Experts of a small language model.
Experts: 16 experts in each of 8 layers, 256 GELU neurons an expert, a sigmoid router.
Below are experts of layer 6 (counted from 0) of a mixture-of-experts language model. Rows are named router (the router's row for the expert), up (a neuron's input weights, with its number) and show model dimensions 80-159. Each number is 128 + 24 x the weight over its row's rms, rounded and kept within 0 to 255. Numbers have three digits each.
After each expert's rows: "mostly gets" lists some tokens that are sent to it at least half of the time. This comes from a sample of Wikipedia text that the model never trained on.

# expert 11
router:109126106117089116147181138094114128148123118129145098118125142126108145145129151125150128146138153129147148139149105184097144114132183131080149106105158115131139153144117119172144139127107133108143076068146131153097128126183126136119104152
up0:165105113123113150124162147126093101112156121177147151099107083120182129111124066113151113118108066140141148132164156112143114122165102134145113070155136110151119109127138117139103134144128167150116108078096124110105116121128137149121110149
up1:160162135161105145134137138142077103146097118110168094124160094056141131141119121111125139140134204084131158114096126131140095153113136135123133128128102127102144135105138098140157123131143109132142129097142074146111105162118107133079161167
up2:102091107116133124118138079121119125126135103152077139108101114117085130161121125132148147138144121130150127121168065091096127139176103147100187122169101133144139158110089131149129101113135129112143164107135108133161117110125106127121075152
up3:169154108125123095126150138078113155135126148116161141157153137104132155124106170132130149101107112119145174097107159079131131101122158181087127135121144136090176133123120142129135108133164123130083159129139132088122128134190111153118117138
up4:146126116102159168156166125120108103080108174143105142107125120144132100131100142122110131157133104103102165110171125145114107131107093156137134105141097133146096121167152099141116119143128117104146152115106107124135120180185105151098105147
up5:127158095156142144113135150151131151170088105098158123145144107155134135137102178091105124146104150109171122159136137144144128142138195122122131119143131131127105142122122113157091131178160145099150134169147123129168094165146119134121113151
up6:083137133140103117116092120099128112123141136134131138109101125093118110149094132146157154099172129114109127095100085140105142166145145101127144130096133108129102127129138116128123129085122144132155124124107099180125106128128118127135126157
up7:102142128152149136107104110124089120101129103114138142133163136123109107093118150122156099153130118139131118126106135136154152129148150080159179145137156137129145136141098142156149145122164131135129146124074122160128124163121173161100103074
up8:118112131118135145103119139108080160119124091103131125145130118125172127109130101103103139145160133152160169129111152175115172169099143115163107106156135096126148128127094145149142192126126135168123161108156141140111147118124112147080134155
up9:089160143099092114129107108159154171128125114109127155146120102108151114112098159084118100150102143102154167076079128158062125108098147089086128140131122135152126135088111146116145106175128098106143084134165141172089150107117101189169139152
up10:142108106178086121172134102133133117113163117149109146104106119111119148147100151123061132153134113117123129084155143171134123141111156112159123171152170105107114128132137145118120122122146137101122115107107147126120102171122116113128146163
up11:167105083129095113131129145129143113167104103104158166148114118139135180113147121146161178127119118155174124136088086164117120163120112151136102113093157178108105150116142195098155121127114185170125122118128150097114133154138114119115144167
mostly gets: " World", " Championship", " League", " Cup", " art", " television"

# expert 14
router:138142137113124103123157145141123157135102111118138129124120105092099118115103138135098133113143132096182091113086082130101163172128155089088147103177117110125129129109103112116137139092176149138140114104120152131133093116129157113097141088
up0:149115147146170110121157152116132092146105099078117156170149104137106132167140100137149129127130128110125138089106138109125137158120098095146129161106128102134109151143090180143143102103153203120105138096179133137113137140151142142125132135
up1:093138124135110137118097156147153160134135116129120113149099105129123137124099146142124122097106109128121096151131147167099166169084108116113108125139118127148139139160088180111175153118124111108126147109146106122155114162110179145090098131
up2:116131131119104115138102137131108134077120135154183150135153121117166156147122136120128131159124149112129112143091131083121178142092104122157129148134122121137128154151108130117152155140126090108146090125120120114121088108130168093151087119
up3:128135131098141100124081166130126120120102146134186136111120097155142130135104175133180169148150092136119143126137165140100114151115115112140151138161122106097116147121121107126136155101104095080095150106106159144154131116123120178139140169
up4:111114132139101144135140075126142157145125151134114164100126118124095083169123158127130120125101109098129120174081126145107110120142118174125129161153095155122123095096132120136119114145117111130102119136097209121120142117097115163103178147
up5:123066150139124130104107103149102144150129123101150175101089104114090104125150128157144121159100148120119111163106120124118111136140134110106088141131107201162138107150125144154141134140127128154079089140056145111149148140088130119144107166
up6:152130138158186136131111107122124142110137187154091117137134148132122110133133085092157146186115123174143176142127149164111103135162145110121155135201108137145163134080148140135150123126157158113053122128115165108148137152141152161149136117
up7:140107177141144116090139076099113084119150141097145095138174110103134116143087115110158103138127159137119120114141159136120129146122124113127137095076146075059142103126151138131128165134147155094120156131119087138096190139118139128101104093
up8:104090113116139142108106099129155186103136113144117135168131130137164128118107135142085137154135072138104113116102133134097145162139134124124144121112105138133133135154111094163121143103170125077122110109116130186096118136127113168142157115
up9:143099121168120134108113118146135161109163148150077165141116125164141114124083098143122124151163114125109098115105163145118109133190128150133114110118135106129129177124086132121098162126191138124091156128121168157163131162179133193112106136
up10:152118113103087148135165121096116072122182149123154119124162148127137092131141107152110080116157096144129136142115153123107129152119133108104094084148126092135171129124167077132129142131102121107168091103145140126137109111123162152125155071
up11:136138116124156148122093151115116143151071133148156123091136077129113089125110137117135099131140117168157167145140121140125120101089112111110149104145120118141092137121109108128084090108132130156131137102179084170145128127149126076132142115
mostly gets: " when", " where", " However", " if", " while", " When"

# expert 4
router:102153094072114115145159130090098119142104125094143135097114128141106083097120117138092136189152157117135109111143124138130174131105151112140152165146132135129100140141106124135126164134151110106144111086155113120118135112190155143103133108
up53:091191112133121123147099179103122134131145114164120139124107116105110103106136142141135127137096112144109123125100175164151124119139142116115133169160120106135096164105095179150112157124130076148146087116157162107099161098121107106113130085
up54:140121174122120135123156119148143117106104088146146101135163151140122117121143109164132125115084118179136148129158166137107124136111140133143130177101138146126141155098136159092139156113073119075172181081149113130082138139149095117146130133
up55:136147141131155138106144148142129149127115113094145144089127138152174143144155117113116135107074117171142141119160111132118105143162128126158124155136091165133126097121167127075154149156082107127090151114140129137113119127104135114128139151
up56:093154133136129154126118127126119151136127142114141121141165139117159132137106118116143148110125123137148119126130126127168118140085107133148168129137129134094126095155170085144119125149142140166101052092151140152111126142127163132091137135
up57:121164117146127116131112098135115169123111128124132100104141122134115115122179124130101125153109144086118094148105159144065165148150104092133128146084166100077114162112107160159138195113127091082150089108128107127139094094107106152101091106
up58:132126106107145167145103132147133149167167075130132177108130115111146120138144093142107090081125093145134115125152124130084122133122115127112146142125074123151111099107096126108115131122076145137142136110152097123091123189105149149143080140
up59:133166140115143114101119132123178102141109140164163112136109093081157117118136106118103140144125117099127085138147104124131144075138090144120134147133154088117138102121122119149126135106143106144094145154119094156172129143106130154147075102
up60:128112141112188113131102130099134150137109143115156089109140118078091113117111131128157109124163172113130149075130115084168141077080124122098117112161118101100111148135155080152121123117122098133105129110102152149110094143094142114158152145
up61:122140137121158152132092147101130089103119162135117132113146106129113122133158142099129095110133127149147085177143099125084090155131174159160147140126142120177098164098131139142147150148121160094141109111110160099123111137100151116109134124
up62:137164127140154083175139149225139133144134137119142148109125102122169131139140132177141122142115168114163127133154121130127162151121130115131180117123172097160106112146165142140135169178136154077119143100097111119125097072129152084131123134
up63:132147144106121120148100161149118104137142118134122097104119107077148101105075134145117132166088139114165164111132130077115149117131111116119149098177092087168121090134102145094153092137154133153114169139141127139117135144108159086107139165
up64:117189148129135093157068151163125105106133145148145105081117133147134164103080115125113107121106127107126124100160093117130125145106135133139159130099155106113135120100138147109153116170120134098080145125124141157132105180127168137135199149
mostly gets: " their", " a", " an", " his", " its", " this"

# expert 3
router:125158114099091126126105133144090134126131117120119112117119137105109101151089120113184141180170119132160122143110141123097130133115117118092178136157134119143118123127127106117149115098137157136080100073147136142113100132139162133106117123
up54:143097116094115102119107089100152107107129138110108113101115143107109135071118138081152143160149132134110145100135091128123152152175112090162118168145125167119140142144150115129133122148094126123134140123083169174112130144103167143119106129
up55:119138110171095096106151196160114133161117125132106145121107144120140167176094087120123134172118126126109113125117151110169148147112084125122140156149132115126144151120125126166117146103140144111153146086153124136148122133136132113147132112
up56:100167106134123109128082155137138101086142115133112141112094071077116134098076171094131129149157133145145178103087126099104134146151125140069157159115139130125109127151109167107157118140130063085132142096148129140123165117124119113108137156
up57:177158139055146177112136112130112137137148120113099131115163138170139114144169099127114121150137205132153146123096108131114150092100096131126155098143156131120100126115115111105163081107142115105125139155162099119134108119131145133115160136
up58:142130135108140095139097123134155156130127136132099115116077137159138097144114076135150152147175113107104152071149134162118104107124108112141104161123138116176120113115128114107107067107149105113117093152131146154113097093159104140137148098
up59:137122140130099124121136139124126096154157075114096136185149143125108128125144148075102135118144134151145141122107200158108114124068119098147096091122132097080114132132081150088127136154112124153149152094144108117107088165107140129114133172
up60:085117170134106119138154113119150131158141123117108135099107150108107110129102126110153157087179179101148111136121120111144155162127143137130107137138132108127145126123118117145147112158121073138114112095099110164139122131143128109103117173
up61:086163126102120102137168128144110126144168109143131119158095154164122110156117146118138136150097112124127135099070156089087116131142084101144143098141098130100136148112120118111137123122156119170044170136119063131119163102149154113088128113
up62:122138112132112135144152136151171115136123132122170107167139139117115121165121087133171136128164119161117096182140108129129150111137131098187141134130101110118131133167116096151119146119114101105100124090119136096139098204121131123097112126
up63:126083133147147098126084103120118150115088129154130099111136110078089120121088167144180154141078150149132145070141129147082102101107131119149162132161156131137116181127140112108095137127116180109184151125119153086145138133139176132141153108
up64:165111137117100136128092159136130092093119086122118097099112116145126133136126127145122128112156130100150113089123144076139149162104070176112087145083145136082130139157129162092137116108117125111163116122136130116139140103114143104149104167
up65:172158153112124106119140118098082150104125144081172132143155106137103137157142148137145114131142143158104110185125135141144082135117097128137081135145166088119115154142121133104133128120149107124148155151116114111139143140102114139117127132
mostly gets: " l", " re", " t", " con", " sp", " st"

# expert 2
router:124110154100083120075110196175158098143124116127124116106087130120102119097131120103125131137134120116121155110077092150090097144098123098152129150196133094116132102165111133116091120088114084098094132133153129116073121113132124102120141174
up107:165158153102154140114132085070105118109113118140105122083123127157078124119113140151133120115177117159106109081112132136137171154095098114105152144093202110110149175119163104156120085109145110134107102165125114166117126141144171138152118093
up108:120137134122136178120101118117145155122123079132169134139105104125138114132181091114123101154128171144116142159113129134174088164146114151143103134099126147134087130110141131133088137135134114092111136133149153156160135133131096136106147162
up109:134095127106121098151105097141124074146108164092102121164098109131105094121154151093145131132132084110183141118126152122131097084097097097130124119126138150136154167107103147146118126158121125148152138123136202138078116126150146172172119158
up110:140119149169136109112107138096185149154103160117114143125164122136158112138126144100094111160128155114085102110082109119143133115139138116140070097065106118125114112141094050069131088118074042153162108133127123140120092165164141166123099137
up111:108117176146062138109129091144111082085147121116140065086160111127128122169106123115177119101123129144114144056140152148141145143159163118131067164124120122114151151123116147120118141140159171134108141106113162100109136187127137122097142126
up112:122140110086133174130120136148108151125188152129126116152117131065132121106123172138128160131148129123117106080168152150151135158145139122119152135123173168134140144148114120121150113120093094118114104122103113144138118137103147067153085144
up113:112157156100106139124066188120105136180098121130151117147130132135171129088090151087127119143108106131146119107120112076108131152106134146141121118120130103114168155153103096122137142099124129158126152157132132104132152140112130134119118165
up114:137125120136154099158072141144156146117070136098122159146116121118111113113140164155095121131140115110123112133070088131166114093105127149101101140103118122064116137111116130098105106141114129123134099115130142131100141135118138156160152140
up115:134176158110121116094139126183125125125122162129112096121110110097162112089121115101115128139113119115132097124114127154131138133119109106112141152140112107140126114127146156147191138099129110096202128132075134101127137121190162135115147129
up116:105128133088108129123119140113148123137154126159121126100137145096107148114097156114118140148131098095125134124116110094117123081116143145142108115147144118113087172133146071110116155080131084135126113088110209142104111101125129096117146146
up117:152125111153144115137117131148083109133129145162119142128117105136111092186108129133171118134096124079103130099067106134148106124197133147117119141147175133151112135165121108118098109118179148113107151127093115130118135118157155156123039135
up118:139155109150111127122138144131135186110093163167129133156107111137139158089128133121110172168148099134103139147084129128136113113112092103129109130156122151131115128153076150130087130121104148098136094125087143112128160117150128136099111119
mostly gets: " October", " July", " September", " November", " February", " December"

# expert 10
router:116150147122188160163102132147137092106115105135117136136125135105100078112112143075105155114149135135146125111124071120152150145060133130116116073146104138112112133162129089155148116123122129150166116089110152143172103143164123137100095103
up0:106122079132169121144148145072154152131128118108155164164116130115121082148119095118087125110119083174152146120132099129142116118115137117155138139147131127126123118122111150153136129096123125148155163122124119121128115115154112147149063121
up1:146123126117144145173156138146141170130162116130125097152143117158109090160150101132120125125118128120111118135116146112144163161136151167110163140128150103091081133157110136161118153095113137109143132109096086127109096148102084176122140131
up2:131119090152128115122135119129150142099138093162129079175100113107129157105136154110149096114169152090121117122132139113098151108098073140153115137091162128124160116161144128121106107168131147113190136144102098101118112113123145130134131112
up3:147124134123107119122136128143146141146111120120087115168145118105192125119113126129126100092136120112157121080120126119133144100091126183101169097113092130100128143114092112110084151101126110154115106155152142158122106103097046138087169116
up4:146105168111117167114136133172134139089179154140179082166092141090123103129155144126085138115159104122167082115135112141077129177108144156115124110153123162112135114155138143142145118133089152124176142101103146130156113141146127121116130063
up5:097098138170127121130131108138152193164125116089139129123154164111116062105103137105103136120138102176094127128127115099109149157127127103168150114156122150137173137111131134131124123128137111115117069136137112112143159143178106127130148182
up6:109108120138119115114110118126093139108131138150111113137132122122119126129111133106138123123115113125119119108148105094097122124116103114148097120163137135166101146127112136134144153138141094147087172135099127105193111151151124127159153109
up7:157135085148120143144104091133119086149154171125115130119120114096111131116139124151142130189112147151119121113088102133157128176161126083166144140120129158155143119093109118134167105150133147116110125112107101092152125175119108103166128129
up8:142081128140129118122133108135089123109119127112118115108115114112105108107148145089109100129130123130127157129133139132139150137145126131129104138162098159132126170103123148154138159157156181123161103104094111162130119144107163130148148133
up9:193132146139118103132152084143125098117172143132098142113161109122083096150141139127104139157129109129111167120082149184139129139103156110141134109108164149148163146157133142156083160115119154163096130108106169146172132078170097107141118117
up10:122109095155138131112163123181118081154109125165153159114120126107112098103124155127133131063146138073151166157114143132167148164126113116131112119147122157117090140186143092132108163124104137126115162156151128155127152104113108117152132123
up11:132136119110152151130131143101133165103125147191132126122122120121163118128085131107177140102144123120133160134109093117170105137094105156133110075153151136105091121156138122115129167159096101139151092149140160074110115128123140153124148113
mostly gets: "==", " New", "===", " University", " United", " Australia"

# expert 13
router:146159146150106114073105140128089085147094085119108142100135114109090127151147176085130122144083160137122165153068160142155135125135084127151167115129111144136120156120129123169150096108080156130107089124146153143162107120144116154102123151
up54:163120133173158116143147103128111152170117148153131112125172119122107113131095102068098117149067191142137087104188107150129144091102129102127159121085141116174132129104147127161091132138167131115131098147079114122121080140136090123122126124
up55:205132135114124134141118149135116141103103122143110116119167144158153111177128135130133150160163140130125128139142145107121188121148145087109136126139134119092155090114104136126172124132148122170138123154150121135144173128127142109111096102
up56:143118184124138096132109142088107167215117102080083093112136125094123132147116135144151133151115142124098121104113125132160131139133081119160106112143125106155097107132130165111146126139165123129131144083119086096129136148103119110113114168
up57:115165147130137130108167148102132152150124101088198139127125134130126125104169118131142105088129137144181120149134130131133121127133138110115109123129178140136138105125144168096132134139112135129080122136113138118133122137136088115118124151
up58:100150099136146115081139155123120125109082155146113132136152102122104101107144165080105143107085130102158143124099118160096107123150090126154181178120135132150150132089135184117132122142160125170153099128131167102131122113140130130150084113
up59:114139124127126113122137111145116137128134096117070095103129132084105117129139137087141097160124124155116127169065138120146112139140110156109167172099123128109123139134111152138107097136113111175094130164179095116155096081123113122122116140
up60:093122111139088109117120125118101123117163090133170092094192173128136110159124127135176080103114112147098156152136149102095094045149111087103114145142150150113159181128124098149157103118158129120110128105104115131089123144115150169126102158
up61:152141146129099167116086133186125083131101136087125147084110103123150119133100128080129128133096123144151188143106112131131093128157119145087142108114128147095146055131134146166131142146112142157157112144132121161133151099138158114111128103
up62:206152146156142136131085135102139149152133146155146131122116083123142100151152114131088111098112145158108155156117158129100140148124090102171102155112097128135092098124113147167127100113133146116134126128134160132093133142133117112142127132
up63:174141094142176111123075139097089126108121113102153141096148081134124123134175142144121106113121184169117107177125115123141128139126138117143137133145150109089141132102175141116142147122110151135120091100155101111115156136114153121149093135
up64:142174139124161128115130155138133100123086139156138112133133120131141116141070105129104126102137109134108068152097126144116171115133164203134150145129142106139096068119107093115151140123149155122137119148162162173138112126201099132105097168
up65:131164108102147158084129122125129146145129135113104116156132133104151105093156196141129102124140095152130105143131143122109119126109118133132152144156115102137124123138148149156138121153063117105130100118128155154141103179139155143151113141
mostly gets: " Award", " cons", " adv", " coach", " sup", " medal"

# expert 6
router:148105131143122101091150138118104128177111094095124163130086090102124148162129166159111152134105164101145101110089125133104120143150091113160140125155124166133125150138094104135135133139098126122153131154114100150171139135123146130135105106
up0:152151163095118101131104050143102096092161121117075132119139146086126128111123131161159129119104123145117133132102089143139146146142131094159134124135137146102201185135149133129116105112113181115112136118104130106136135162085139149139087104
up1:146130110105099120096106111146148102162139146105119145148149121144149107129142123136105128107152142104121129133099135129101142153117121085115103103087104105110176155177122075107141097133134139100125143163122153153119117129137143140106157138
up2:144136074177067129148119136095098116107111145101117111124127143109157158157129127101170110133110114127111132130124146113112101109138120132116098143112194066140171127168127137138116117125114126142106130101182095150116139123142130134111141108
up3:136116101144148082088136113135111153113100169158116121123118110128131141135133090105089116113086167118146116134101162138116127111132123104130135091115123131102105129110117095142135105151170114148144155119134119159127155101150109141078077086
up4:123072132164119090105126153130099176155139117181139117118119142107143111131127113158123141134110167085116101094124125108137130132162123138158155102146120116116084187094124124153081159126129109101120144129118092111091134129102128159101125120
up5:155106116132157126117148131121122125123096134130129128113142098096125087128134165143107128157125141098117107131073104128127145147111129097163118171112101151133106142115123142110128141168138097137125125162121187134141096131153132152113137117
up6:166111129182137118142127109102135122131135188130168114126111149072101144110130136150115123109152200141112139148106114103133094157135100173123127129153080132110117118120142111160156119114135179128150138112125104152127124098130154132113132147
up7:148089166108147129134100098157123150137139119109190157150109146111121144155123121121157144138149129124171115161148142130106093144130120083148150143100142134165135115138127119157123140146140149145185121123095107092154098101128161107164164118
up8:159110119114134109092139139153157131125144136110103122148118135138087115188153155149136127113143098088170101136111115120084108137152114141095142125128152097165131164101115063155115169121142129120138141136148140118123110111159188118128084104
up9:144128144105128086126122088142080128123111150119123146101134086101110114133123080170151143130107150164132147089119095152132098144155078091108093098155118132097163139112118152118113114131176098139141138096118095102127150155137170140137143154
up10:125108094080121123155106091162106168167126086143128106125126138153124111126126069129109129164139136122110123077122141134125100128170134106161120160118112111106128127108123116079141164134145119091123133112138103075170167169102145139138141182
up11:154090129168133135136145100110082107119135103107113120152091118127125137162111159109092141148124112152069132108121120145172101118125094169155124116152107123098121155109099089123117164121115140136104145116141104115146139099127112109142111136
mostly gets: " ENG", " Michael", " Succeeded", " Genus", " Chris", " Preceded"

# expert 9
router:110102084104118153119093161121130146124118128119180098103121091098123130132135164098115133191151121087137145131144140107126124150107131104109141113137135129139087122138073081104133138138112148120145109125097093161139104120146161104123090148
up0:186097138086122117173147128132154152190117097118121104135139119109123144143152156145078122142150116121163114113127113147094146128133135126115114119163109130114117088142153181120112094115134160146168121161098124133128085126102154095128134127
up1:110133123139139130124153157091118126116090125087153139113140119178154116172111114070167166119181114135119125144107111115113149158120148094146122098118140128164128168158131121120120152160081140099099147130137141159104110132138157076147149111
up2:134117132121093132128139177126156126114125128134080128138119141106108092164101167104156120121157127109120137101117102122114115128110138067100129103161099123163124167185150151154106122160126074110122147133153121128131083125128156122123092167
up3:136115115106161128119094139108132136088167150082127118099125120160118125164113110168096146122114095117129131169166084103125170125109155117134154149131128131129144159109112192126119135118164139163102144101146170123116151116145139089135163143
up4:105122137161134111117161147091156137102189135147106127134130160155168120134055108152145118092150119126137103119162124114097158151115101115136161129111116123123142137161117126112144162175128128105109147144132132121158127106124150137111128156
up5:148104112113138139128060102175153128121099140082120147137126162111165168151135146127128178126149153100115154140107151094064119111118125096103128119127092135122151126124165139133097136152094088094081161138146105134142127157154121088116129153
up6:066125109160108149112138127128133137169118101131108123123165143130139183128107121113123117154115092133145181112116145119130091124078099109093140091140140135107119080126113171136147150162137157092106122130141105099073108112129131161113077060
up7:164142138114103144105133147046157144149074124129116156106181167148153118122107157128114150146157098109140101147098126102186122131138167143113146104101161160164138119170086121092086113151124181142178068132097129125114127137132131115114138115
up8:132142135163169130160122170151153139096165119156145084162142110078116155130128118113105091110120109118093154148122093109128112162194116142105131103112107100120113132129136084152078128127129105155109099146115109171136175116135095120126123141
up9:128105143163144131157130143118125168120100133157120120141134133111145109078084122126103136101152132096160128101156132160159146106130117101110144108133083149088138141128057132097145115133129095179136086145139084121155150126087149144136136153
up10:100205105085145119142098149145091089125140126103140158152142084137104060127134131105148106133150096086123091114165133123170131145131120138141138114101058174153085108139163148110154116140165152108145126149168183100163139087138131092121087157
up11:136087140136102133136172147142125096159151124162148147147129119122127155120091139117119145135127112096127135149086165096166102090138135153135111162089150123141100111127112125155080157161153122125111166136086121131118160111106139137120115132
mostly gets: " out", " made", " up", " not", " used", " began"

# expert 15
router:115143123160121118175121109143186157153125109140163126128101148120120151160123141115140173111142120114162149151133143118099122144127108144118098124095145107099088125163129088133094120119129140113191122132141111151144094120136148100129149158
up0:129130162158163161102141129150133169152120135110185102048110118098132116146096149157147176098094099095164159121109135111143134106113155128157141128121126129105092153104129111174157131096152116155159114122131136150104151124109122092151087125
up1:157121099113132084107147116136158145144134152168133108148128144154102116120110076094085163117151132166164122109128125096118149161113113123127133132134108115130120158157145129182137141158096148154125136176083186072095102137135173137146115131
up2:153083127167082088119088099136136113109104149112114120129134137091133149119124107138102084105157135109090137121101111156122151088117113167159132178121080118153107118132126119180124160124126135128166115104123143112132121115122114156118066153
up3:102148099153134085126136104136147170190127102156102104137180160100114089118082175152121141123170105099129156104105084130152123136085104127158122111112135127077124140149185128105111144107118120144140118120101135137135151121093151136093074116
up4:136162085162150142179109105117089159103105121176163140148059166101140117157144173128105134092139123143120133145102134112111137115104125136160138097134117117105088133125118136111067142086115123123159130101113090106114111125090076106081154090
up5:180106157090125105129138109142121161112101108127159136145132107100154116168096117141108116158125168112118107116118132103099185128108108169129131094099134138105123126143117109159138150102109132105148119098115131127148116103154127141134118123
up6:137156147104154120159121158113160163098168169117127137135108134133122126159160104134117126201127115193154123130137092163120159137139115120171099108143131076101119142125076123138098118142121130130161140142139142157151104146176165087121121141
up7:097186125131157094127105142116168115125127113123193156146141128141125155120120110100151154119152163098123154119116103153105137093126113147121149102155120160144166137157112130102157073118140141135157134159163132160081129093148129152149123151
up8:124163143131131108142118149166091140102116120129124124149141128096151130148135103149116116152094136151123142150127125103142125173175112143170104143106104187160110119136118130142124117131132135163113160151140105139154127108127133112144105133
up9:186165174129119095162123126130156161095087173098166112114081137091113092179121138131118138129143141139133198161075163095143140118091147093144127110147126126134130131131125120112152155126131121091149128075102159144165125100125155158155102107
up10:094109161132122094103107110117154202116087135141141059185081123106157149145139152089136139100158133167127115156126117126119124127142140115123100138129085091121120131135163138121114091126090131164097116144154134129138098145099135093154109144
up11:167107142119145120138111113153105169159129069143118107181101140137164104101132133133136125157102125143197123128152151144127126180127138117121117158118150148132115120095117112150119119102150133079138126143145158161136137142114154125116074118
mostly gets: "ik", "ö", "iy", "aj", "ü", " Kh"

# expert 5
router:130150121105101136163185128132153132153110084098128116088120139116065152133122138127147116164150133102168141140110126124138152152147150130080138115141136103145124149104127116133134148075117138126126118120129111138118091099160143110100155113
up0:152131106127139117079148086126138104114134154139146111117185126119135132162094118137146186130156147123156147089102215155091124106163120129151104148120145141115141150129115151168123119085159130136118108137185160118139098117139130093136132134
up1:162123164088127142141073104120137106153166140139126136136099126126089115132077142135162150120131176130127115135132110137122170115134108110091153162114137133154156115149123125121154140087131121117134140084100145110172135123148105113144125125
up2:116068129154130122119130139118136121150093134104151124124075125138164153132167139141096178143168129141117130117097157125107076142171114121126149104167114140131093152154127144105135136124133084141155144140116066158108091112147094124148135132
up3:113126135124110128118119177122159137146135134116140142110185120134105080155113181138115130109092102141129136131075127132133141116121139143098123032135201131134071110177132128163117135104143088135161122142155080175134152102123131127113134168
up4:174169129109154113150108148069112127085124108101150111147136113135118119152141102147100147135121138091090148106110078125135129149103107115092137129124126132146109097175107099138166154144138102092138123106138111143108091138132095106161169118
up5:096129140085152172116127105133123141084106131101124101121138121143100108145113151136192153145136154106128144118123100137082118097137156129122116140117130127120134144144129126143153104158149088108136149145128134134143096155081143111126125147
up6:127143118111133200101112116095151142129129124162140118114089114130099130123104133122108171150136169132183119160149161103117144078104131073119099113137171153136132111120116116158170094121121150141136091100110126126135130159110128148136109078
up7:152134146151114151098114136077108085108090119148100124101140115111109108153151140094126109155162077154136131122124157157158119132088094165115128115132136134171111127116127098152145136108078114122132151117193172125135152159157157130124149146
up8:162111105131107082145066121137131092127135124150141094170153140127135099140169155135158122131163102161152156163144104124129117138150161086116153152106100160090167146144167125094090113074128145146128140100094135108107138153118132139129108112
up9:136136135142123138100127104064111102138118153094113151134077118136094119135118134144121162124177114107156097197121094108144095140130147113098173095156102135110143125123136146124093115159127113146057162116097158120109144095138080143160101131
up10:137133116156142171172143168131124132149129145165151131121066135131117145152134131129117117119104098125142082083132107124084134151129111141133151112113089119093102162140075119136134144144159117102126138114125158136142100102154153113095178103
up11:103122190113146116119130118137092143104110160165101143125129119159143110172123095127104143165115125131128126145113110153117135147152145096107140176105155158167112169129143119131120155110196132189148132136136075133126114111140148138090141159
mostly gets: "_", "\\", " ax", " SP", " Atl", "SP"

# expert 1
router:114128114093131116086155140162128092122114100167086151147165138149115089153144129168175131133145125116114141106120141131099104115133137131117132097140129079144125146107112145138097213076091132144159129143121153096091120097133111129106124108
up0:103126114107109168139128167083143092167077125144117081164108109132128079111112094160125122155151097198160156130124112108119133119119094144151104125167108108122100150093142115177103121129107079109144160146122101131123128110148143092139072135
up1:136127147102108098138103115102142147121108141157110139124150124149154111105131138129152136137117147104097126149132120146129110123156111145148116098117097126134126159097114148120138129162114093086180170097127160102097135127091119100089130104
up2:141142117101152113045088182076107107149102097134134099126136171111096126108109114129160152141103155117122154144134084046136109153126120151084108081122157122090152143100116128166104096099139093106162126143105140115095121131124140113141130088
up3:107155140163112139072105120118131176136137119116111121124104087097103094137128163128125139114114130166101153131155112093120102164124149098108122102105116112125118129136107150109160155135113146171140138161150118189085139195152131124130123192
up4:124117113142155117140114142134126145082134136132159112116111149127108110114118136120069092147167128100143106120115132138141081147095143115143147134139104128136132153162134143123118124135143094120130118140105134113112076169139110130093112150
up5:148130151117132097132191118124176113127147118167151169113142102141151137145114127133142098132147127115117163154104134153104095113082125136159152123124119138167146106142151120096085133121103081130167124126134155107136124095172158134144143153
up6:106134097108129122117128077093153117102099143133107108098148125133141084109117100093104106104144171139135133110119150141128117129124160144165118123136110109137167123177086109138136132135099167123119109134161182134122100148100131125118162164
up7:161114123123149097099139117158107146149172138133129106160119142128085112118116107118129155122126118085108137135161148128110145116145101109118155098161114116095140132114106123134145153156088099092150150116112137162137150123145108130133111091
up8:136098140124147128153132152141097135095099157168122117159125082136087083165122126163127151167115144089130149094131121113088100169074086140170135148129071105154138129126148154122116147120187157139098118144131107102174168146141131143130110123
up9:142087121114119166144159159146115077138137095113080131129167115167156118177139160143152119099143100127102138109142095099122132142123150145168120107149120108160156146110100164133091139083132142131130074170165169129127128141112161109126100083
up10:153130179102083123140162145121142155109091150087129141127113131187159089079160111164123176146108096150144141084084144117147152123118121129151115121105100118123111103143143156117135159102147180114136144146157132132138146095147111139114114117
up11:098138107120167077148150130116082138118138113149134191143077128143133181101157140116156132092172128129115103118095128126095128105130149141136136134102113104134127103143166153156126141128129136116128130135130149102129120160102099119105106067
mostly gets: " Jr", " %", " Apps", " Racing", " Votes", " Candidate"